Experts of a small language model.
Experts: 96 tanh GELU neurons an expert, 4 picks a token, a shared expert of 128 neurons.
Training: a variant of Muon for the experts, 558M tokens.
Below are experts of layer 5 (counted from 0) of a mixture-of-experts language model. Rows are named router (the router's row for the expert), up (a neuron's input weights, with its number), down (a neuron's output weights, with its number) and show model dimensions 0-255. Each number is 128 + 24 x the weight over its row's rms, rounded and kept within 0 to 255. Numbers have three digits each.
After each expert's rows: a language model's description of what the expert responds to. This comes from a sample of Wikipedia text that the model never trained on.

# expert 1
router:192135105115126129147122161170086087126145148137129126126088138154155091105145083145120123130105137099137124169139122129140106103137127127116072142163115130142152095141149067116104100087159129113102113110083132140158145129140135174109158132107135118077116086136137128138126070159103155169147137115102145158143135158114125134132106103107126069128145118119139140095148164135130121129143101141084137138116125153102105110157121129136111131154091137141090122107153115147118120119099143093154117061102121129185122162083135121145114053099096108089079132137152182083117134122141133126129153127134116171107086113106123117161112156098097110133126108103094145120121117134147174114156107131146128140128153145134116098142142128116132139176099154133121123191123130137127137120118145
up8:149117118129119124125123162102167130125134151113183152135108167176125118113122136073115139092116084157138101128153121109156137113145071153111117126111126130144173098162133122149116146121139169102135128096121119108118157152113133144119095163128116086110135138125143126104159119111129129108117101139149154099156113137130144094192154109098159141146127091124103154135139091175123109118133157121146170129119149075177118177155114158140113125115138112103144134118133119083125068097141122116095115115096155110106095147147124119157144147110106124105074150112160144112149139123156150179129081115132088106109129110127140125132155118135144155135104096160122080120106103164116117090116143141102128130158128105121075117141162107136136069146154147155085132158082158156133075156126114
down8:146140094100137117120114138093081106085163079135112153069108157127161125146117127130182115125162132112110156131101093170127139116117163108140169098133126142124133120125143095145137137168119090134087172075104171182129148102140122130173138077132119147159146120154101144100132117104096096155159128118118131113115146144169130102118126112141110103176146116116135141112102103124179113108133138139149131092125108090092122139092176154097134137133086093124114148156143143110155119142152082093128133140139107176189168137115111067145153129128115111131125095150144109090088128140141132170140117107116124114142126112123149145139068111120159103119096148141148138103134150090117108105089135149149136153142144124117140138128173145108142127121155128120142117131150149127103145118133184
Table numeric digits. Digits and number pieces inside tables and statistics, like league standings, climate data, coordinates and scores, e.g. 48, −, 36.

# expert 17
router:115143093121153138152132082142125109152125135152109087124112089144142128132093130140171136103090156082146102129132124108101094109124103119120116136132123151105108137134114091123118110137152165153139116107127098161136115151124141091107096123159150080099115103158112134133091072130143130098135143149103117119195076142129095126178132108114170105116143148118128095126140109118104097101171107162088161127153156101133115146181114115141127146130163087122146108129145146146104136120118169089095125114104106134115115121125137121106138119149121130188077095179134151114101127144118107124167145096106102155134136146136163153130122150129141105098145105113161104140110091137141113148145094168149118102077115127126099119147134166116139158119132164128118137149180090184083097164163111
up0:136149140117185134161164102129141095126131147139113117124090102104133115125114117151142160141091170164132127126127132127067144170088165130127098092083130103117127079073093125144134149092079162123176097101113134111120122078088115122132178125107120120147140128119114153150132088114109153112160149145129131084120145108124123145090128144112163139101138103113092125082103111103135112155133149171118138152131124134143146116133095141131154093132137077125152140153119142100118097102153112147104139140136162116097123162121110097141126093144092109139158093132123151155115089086078091118126168120102130161087147152132101114123185092108109108124135110107103137121161112085149127143128136133131090125105146113121157171160148080150104085148099123113155104141131134133135123098123105
down0:104142128110113104102153152156132112117098131147094095136088153105078132134089117111116172105132160097181077133138129086132120106145130148131127128119149172131138133113113115132153124134115120111134154128112146150133105119152149141109101115130128183134135085127128089150147187124161112193093106117089125153106148113153127136201111117119076141149108131123122120096113128132157101155101116137075150100114139116161102093089098094123109125152150119121111102125155112145145111112123125085138106101119146136113163048141162136086131087119073091136081137130112145121145155114137132159115107126107127141207134120150136114168109102128100133137125124142125101141142128137094136125114145133123135111151161089084102124099133135159086132154130148104148159099132104117143128121122164
Auxiliary and copular verbs. Forms of be, have and modals after a subject, e.g. Little is known, she was appointed, might not be.

# expert 52
router:111147128108130151146140127167164105168130093158146136107108114133116141135154049143146110152102084126160149154128099131095137138163097114129121166141139123149144097116116117135084148106135108144120123110130108140131097120076120119136151128142146120160107140128129111108142101135151139120136173146130110191155133153144128095167106157099152084075109103125138124100145123149098166130172099177122140117132151087097123148154156085157093114105144157137142104172138124100107105135099140125147130166127101113129094154116132132097180097122102148149132128150159184151105106137086135117136174130155130129133057152130122171146130132141135139129150129113149170104134110125139104114127138139139088156076154158112148131154102095166115117129120157165086155136136095146097166128137138
up0:139136106116140129139111137119154096169144102074160125152139111100113158171159092110138102119080124125106128141109166117103130147123166112121121155099133134074149105122115096112141151136183131112112125117146131143129130143124183092130063130145128111128149156064082118160119208151136145075129129102137126134131115131109105151131130122113134134145135114121131155120109115122097140144153147120177103132137130116106127155132144129142171080115105079137092125112081147108114124113123116093134127135112193116129109114117136191107145113106157117130163120144090154113113129117140089138127138139142179114125120106094115132140100125171110107145125058139125134137118137098114185061139107121149132156116134120141122122136155091104164124097119158134098143122129074159122154135134157
down0:155118121120131113097094152101125121114175127109090169111136122109133129111138130149128110149133121096154100136124136144091123134143148142176107053100114132116121168102086129146145107134155107126121118140162128147113152107168139174157141099129118185106150156152081144136134149150164128111067155121109150126119114117080126153083141156126133142158170173129143141100126120124108140143082124129151148181095070059121148160145121153147097135120147108091109115078133182130165136126115149103134115170167138147122118105134112152107108104163108147111139120132108135125141140154112156083146133169100131144127149144144131116097141126094137137106128158157086106156134135173154138127131112127139137105152162106134156139106131167123134124131139171163143113132121110085088092090147138
Phrase-final tokens. Tokens closing a phrase or heading, such as the = ending a title line, final periods, digits of years, and words like States, century or France.

# expert 49
router:142111116167141120119131117148123118131094154136151142114101101113110146132162112111124149123081111148160117103144131123103172104115147113135128152135172085099107123154143107165141131119112107139156139117113087114146125169112114160104162131170079135098120126095121130112121124119152107128120162165113088114137148061121129130139129111118125141145113180141135143108135143127135119155137108125161099175169154163148114192062149102164109147092117113063155129114139100164131160134131150157156152147108078130101139146114117122072108148123060147158140115107133172117116145153125115109153105120117100152092084127137160110131126188137103141106138080101124112112138108086116120121142113126150144108089144148119136138168113128177089140113140121146132082159133142090136132125146117
up0:151075137120138122112098148122108138165150083123146126113159139139166074088215109165149090139118143109144125104132125129116149063112123120125136156128156136124140141126086140180130146134091109169103084121134117108152156126102140142168146111078124151113136194154167132122193113133153139138122101114152082137132113121174114153134158156094142122115157149147126131090157123119149125126152109173098121122115147144135179114138142133140149108118108160097149110137135149159115098104177104163127106122091099130160131110125115103147101131128127144163129150112127134117148125136107089111162138112152089115125114136107177116145150145121123081160166142148104125115131135140104107179130109105122142118141098154106126139148151114138075151147120122123143116148178125122128084145160142
down0:119137151112127106132170062120096163126121113114139144128154129122161159142106090071137137149135159129158105118130147160099148077110113102144143112124123147149128124114159091137165141172110151171112129133144121138142109091092162194123132108133135157148142128109140134103158067143124169154136133128120123083142109162153134124148162083118123109136104119119112108128132129130115108127131123123133151163164153114153112139117137082151137128111111133122135121120110098131137153137134106148116125160107091115112132106148097168163139136161136125119162078078122124120109127131126142119119092121152113166174118113168141135136122086131194115131151162157062100096123140138105144129133098082141144164150118109129091099146103169107091099159135089126167094098098124135157134189105155
Hyphens in compounds. Hyphens joining compound names and ranges, like Greco-Turkish, Rome-Ancona, Cherokee-class, 2–0, plus odd name pieces in foreign or taxonomic names.

# expert 40
router:129121119146135148132069153141127089148134112119128082080079132106160099147143092106099137157095161151190144134124111122117124123147127145142109147120151127160100164154127100133144142173141131116117107132095105104111138137143132153122185134148105092106136106155125147099115138158174110163101154174097126168130136082094143096133145101114117117153138084117166143091118153117119156146118100172153071135157134121115146163152118129148091135098116076129107149141113103139113125131148153112139154134099106102125109149083132131106132136089107160161156171151127162140121137127118136102153113142166068155117085112141167143138166111148109144093111123114097120157148100126149130088151111118133110121109159109141138113127102100163153133141157173168102131125106148099143162120157156
up0:110108129156139149113145143138079096102155126134117164119109165144116090120122135118118126116114108123141115132160121103152128093140089172166141140138109144130142147097110144120106154163150097146145165133129213117143100127098128087142121119164177119084108113109170092109126106161150116103079151090138146140125120153134172141118117136095089137159145111090141124122129076127160103138098123140121105150115108152135114176135181122152107124141132109098118138095122099094131148158088110137152146117114142115163094144136140102144102087135125157099123125101118157148151142127118127119127084125137123140101118114133136147101139129151114174123111095120110135109148044100124125131081106148096138105096159112150108127146174150127162130150134140153064118119122153099110150107183090
down0:137108140132134129151126127150140123096132162128136134145145140151124128119110087167102126095147094143120132093095153128143124169123118146166140115137124124117138145143094101157144146099071098109088122134140151121161093117101135141096159119116136124108104165101116182154134092112130127136129160155131127090091106158139095125103137120168104143120146114115102118134145140127109109136090128155139106104136149161177113121124120134126075134143093118116091147069083137154138127145114172152107139075108136089119114158145110144075095160109126124121114154141120112154133148141095121116145110085084115108122173138151109175092117125144144079147094116157157076136157158160108145114106149133129138123120126166132117134150117152110135136104128068126095142159086182084140166134192102
Proper-name openers. First words of multiword proper names, such as United, New, National, Royal and North, plus middle pieces of names like Guinness and Trinidad.

# expert 14
router:113131089189126177145110162145139093102108148139125132113109117153132107147132040101113134115125152106152115139127117125099100084126135136140070116126107127158130119116086119104087105168137101121135087117078135085108138140137147134129192119097122123081143156123145166149141071149147119097113131155138118179153121120094122111143159128122136157103114115105155164104112172112109141147133142172153108135130156147153140148126127142155091112120110082134132156132125121140106129117146171139138135102133126160161099149109077155117147168132118153148135131087097191166133115122126138109158140127160121121129144132123142126109139130135134148098140081117139085159119124110140129141150089162135120081111137135142072141143091165142174102136134125095154113154128157119126095152129110
up0:122101126141161134173120122093089105123123119128122143114155128096101150111152135140128114107096061104161150110167110079142152111147120111139108131134125123107136117062151146122143068103156163195092119107152124128122100109134134144080112154117092110144139134139078116112144126141140130083149148123089131109073112144154110111094117124118099154124153137105202110131130128145161106187134117104080161115123120098130122120104103132152135125161119070152140125132141142121144130176159097110147140102107142154143077117122125081108134167118138131105098127164114156151131098119134132101167107134111147126120192149135145119110165146140145118120099170124138127125139113086120141107126130138078167165144111105157144128147093109104130113164126130139155129106103150115149141133099112
down0:098133162134124106154119150133094151132129127125171109139128148118146119136131128147126141131121128101120171105150168127145094081155134124155139125114062085116097116138153141145131164168091113181107153175124118124102111113138167108152130138103180131122141137145144163119116103113110122129097095154157124175090121170115100068174157113137145127102127163103155137087128139110131119128100180158123125159056128107160125140106156129136125139110098109132127137121112121102166137112155185128141111158118121117118092094155124140109079097136083101168159128146143121131121128145124175118104134134138106110127120131117143118127109127156131141121093123161140133145138094157154103112127127096127108135152081169114103125124098156096139082151171170127165126109176142094145169131167127
Surname word pieces. Middle and later pieces of personal surnames and some place names, often right after a first name or Mc, such as Mc-Mur-try, Pf-ister, Rob-ison.

# expert 57
router:120114154120175123142162159132109100149123134167146117094092088119125121147116120095124127116094095148157151132146063110078096135137115096127104146131138163162106148120103127169134130106159112138145113130107088161104135122139128151091165102162132118129085129104132093110139114120116154141130193159110081175149129130097123109147168144145153125123138169104133101091152115126062161119167076151157168120171139126132132156146140143127112139108074147133121140119104084162104121125165155110138118137129066094099130166094127145088163133142105129104166153139145149136093115149135110124142131092126054147131115150122134160117164144136128129121124139110111147163141127143129126114125115155144157132092151140120129120157116101170120105129124125123120166132165140111111172098159125
up8:142114132085158119141106130112046076153164153113137130080157145116090147126108091105124097141149118099102112126150178101156124164113102153135133153161131130139144090100122122145151145127131134123110137150106094104110131153119150171111161120125159117116142118187121154108121119115093145111156128162132154140171129127168135097120131136093141101131110129070104149118100147142157126129128159137134131122115114116102137058122138161180123114116122115126105096158119126134066127133101090129108143112132133162151141144101122142106138128113161075099138153125124158138094127141101161136128155132108116096133112085114121160095149128098067133143129130074122125133122093123129135105112130146159155087124140159107109164146101154114139134161096160072146100095136106135096133116178129
down8:133145147143174142122074125122124141162107122089126151102099111132140106151133111120146118128137138145042148106155138159139150141159108149144138128140193148137122106112146117138125133123093133150117163176123120106146163108158131138150122101095092118130115101146109117158142145193094162106160101146143101133150121093116120137141146135139139160134133099111115151133093141162103155074077091098137111145143117144143111090092169116123151121095147138119102102128123146122112134125133102119063118134135136117119155159098141142123145149142077122118122109126106087122137088076121092098097135127151143096078100144139125076131157177147135161138154103167176120146140124129148121051148142127133133092141127129142106128127156130110136125080118124108140133096157141113149117159117093
Place names. Country, state and city names and nationality adjectives, often after in or a comma, such as California, New York, British, Soviet.

# expert 55
router:121125072151138143152133092154146112175141171146155081098115095109107119117121143120147105103116129113130105105169114101102157109097098138106124121140124106129113132127157102109135143140132146157131141103121120143114155135125122091111127144106098119109126136145124098097141115105176099135110171201140118122140089106119107140148121145117122092111161140121141116094066146091077087094162099124119121157128142150125127119152129085108124139124136119079163106180135095141089115127142173071123111111126096101110105114154119120070137104106110138146117151117144148139099114141095074079167129126079114138124134122101156152148114144097143135113158140100112135152075094141147155146120108168171136123083142133113088129142105130137122159118130158151127150153130091161072123126122127
up0:131120133117153102110132095134130110091152108125122126120118128158107096150111103124154086109126113096158119124112089126091133135118112142102115089104157124123102116168140127111203103134151147160100129172099085157117100094131114152149134146132121088132116111090087143134131159141113136179110129159173113117137102094146124162129152121118107124140107106152142107116120187125131157135156150136128104145150130160153145129105138156169151112095183071125108163125116148105139126134113122097087125078112113103128130120122155114095089118109126145090132116104133170130069128123121117115113092097095124112163136120073173129105097147148138131127127132087088128165182142132111124136138096140119036095126142171118146114109151129137062122110118133128129111130145131133108112111118147
down0:120093136126091104149178148096130175150098191157180132114099123125159132133139102132137108115126139120152115132115071153132135118128121120108149118129111081131134120136166113096150076122100132126104122113140115130058105153136140153130108139134081152132147101122132145095097130190124088144111129172139113147125131119145127117106112129164113147151096140125120113146167096132125138123118125142113160178171143112109131137116140151126101140123120141123167087107161136168129145177098107105105127115093130087133167076137155193088133163152088154154154125106114136117166111123182120180090135144124104127155155090109108137126134101106099096123074151156146120147116120140115135121094116113110105158154141133133115157136096148147117134164135144109102148112135153115132169095121105
Verb-phrase function words. Function words in narrative clauses, such as to, was, would, not, then, first, later, been, especially before a verb.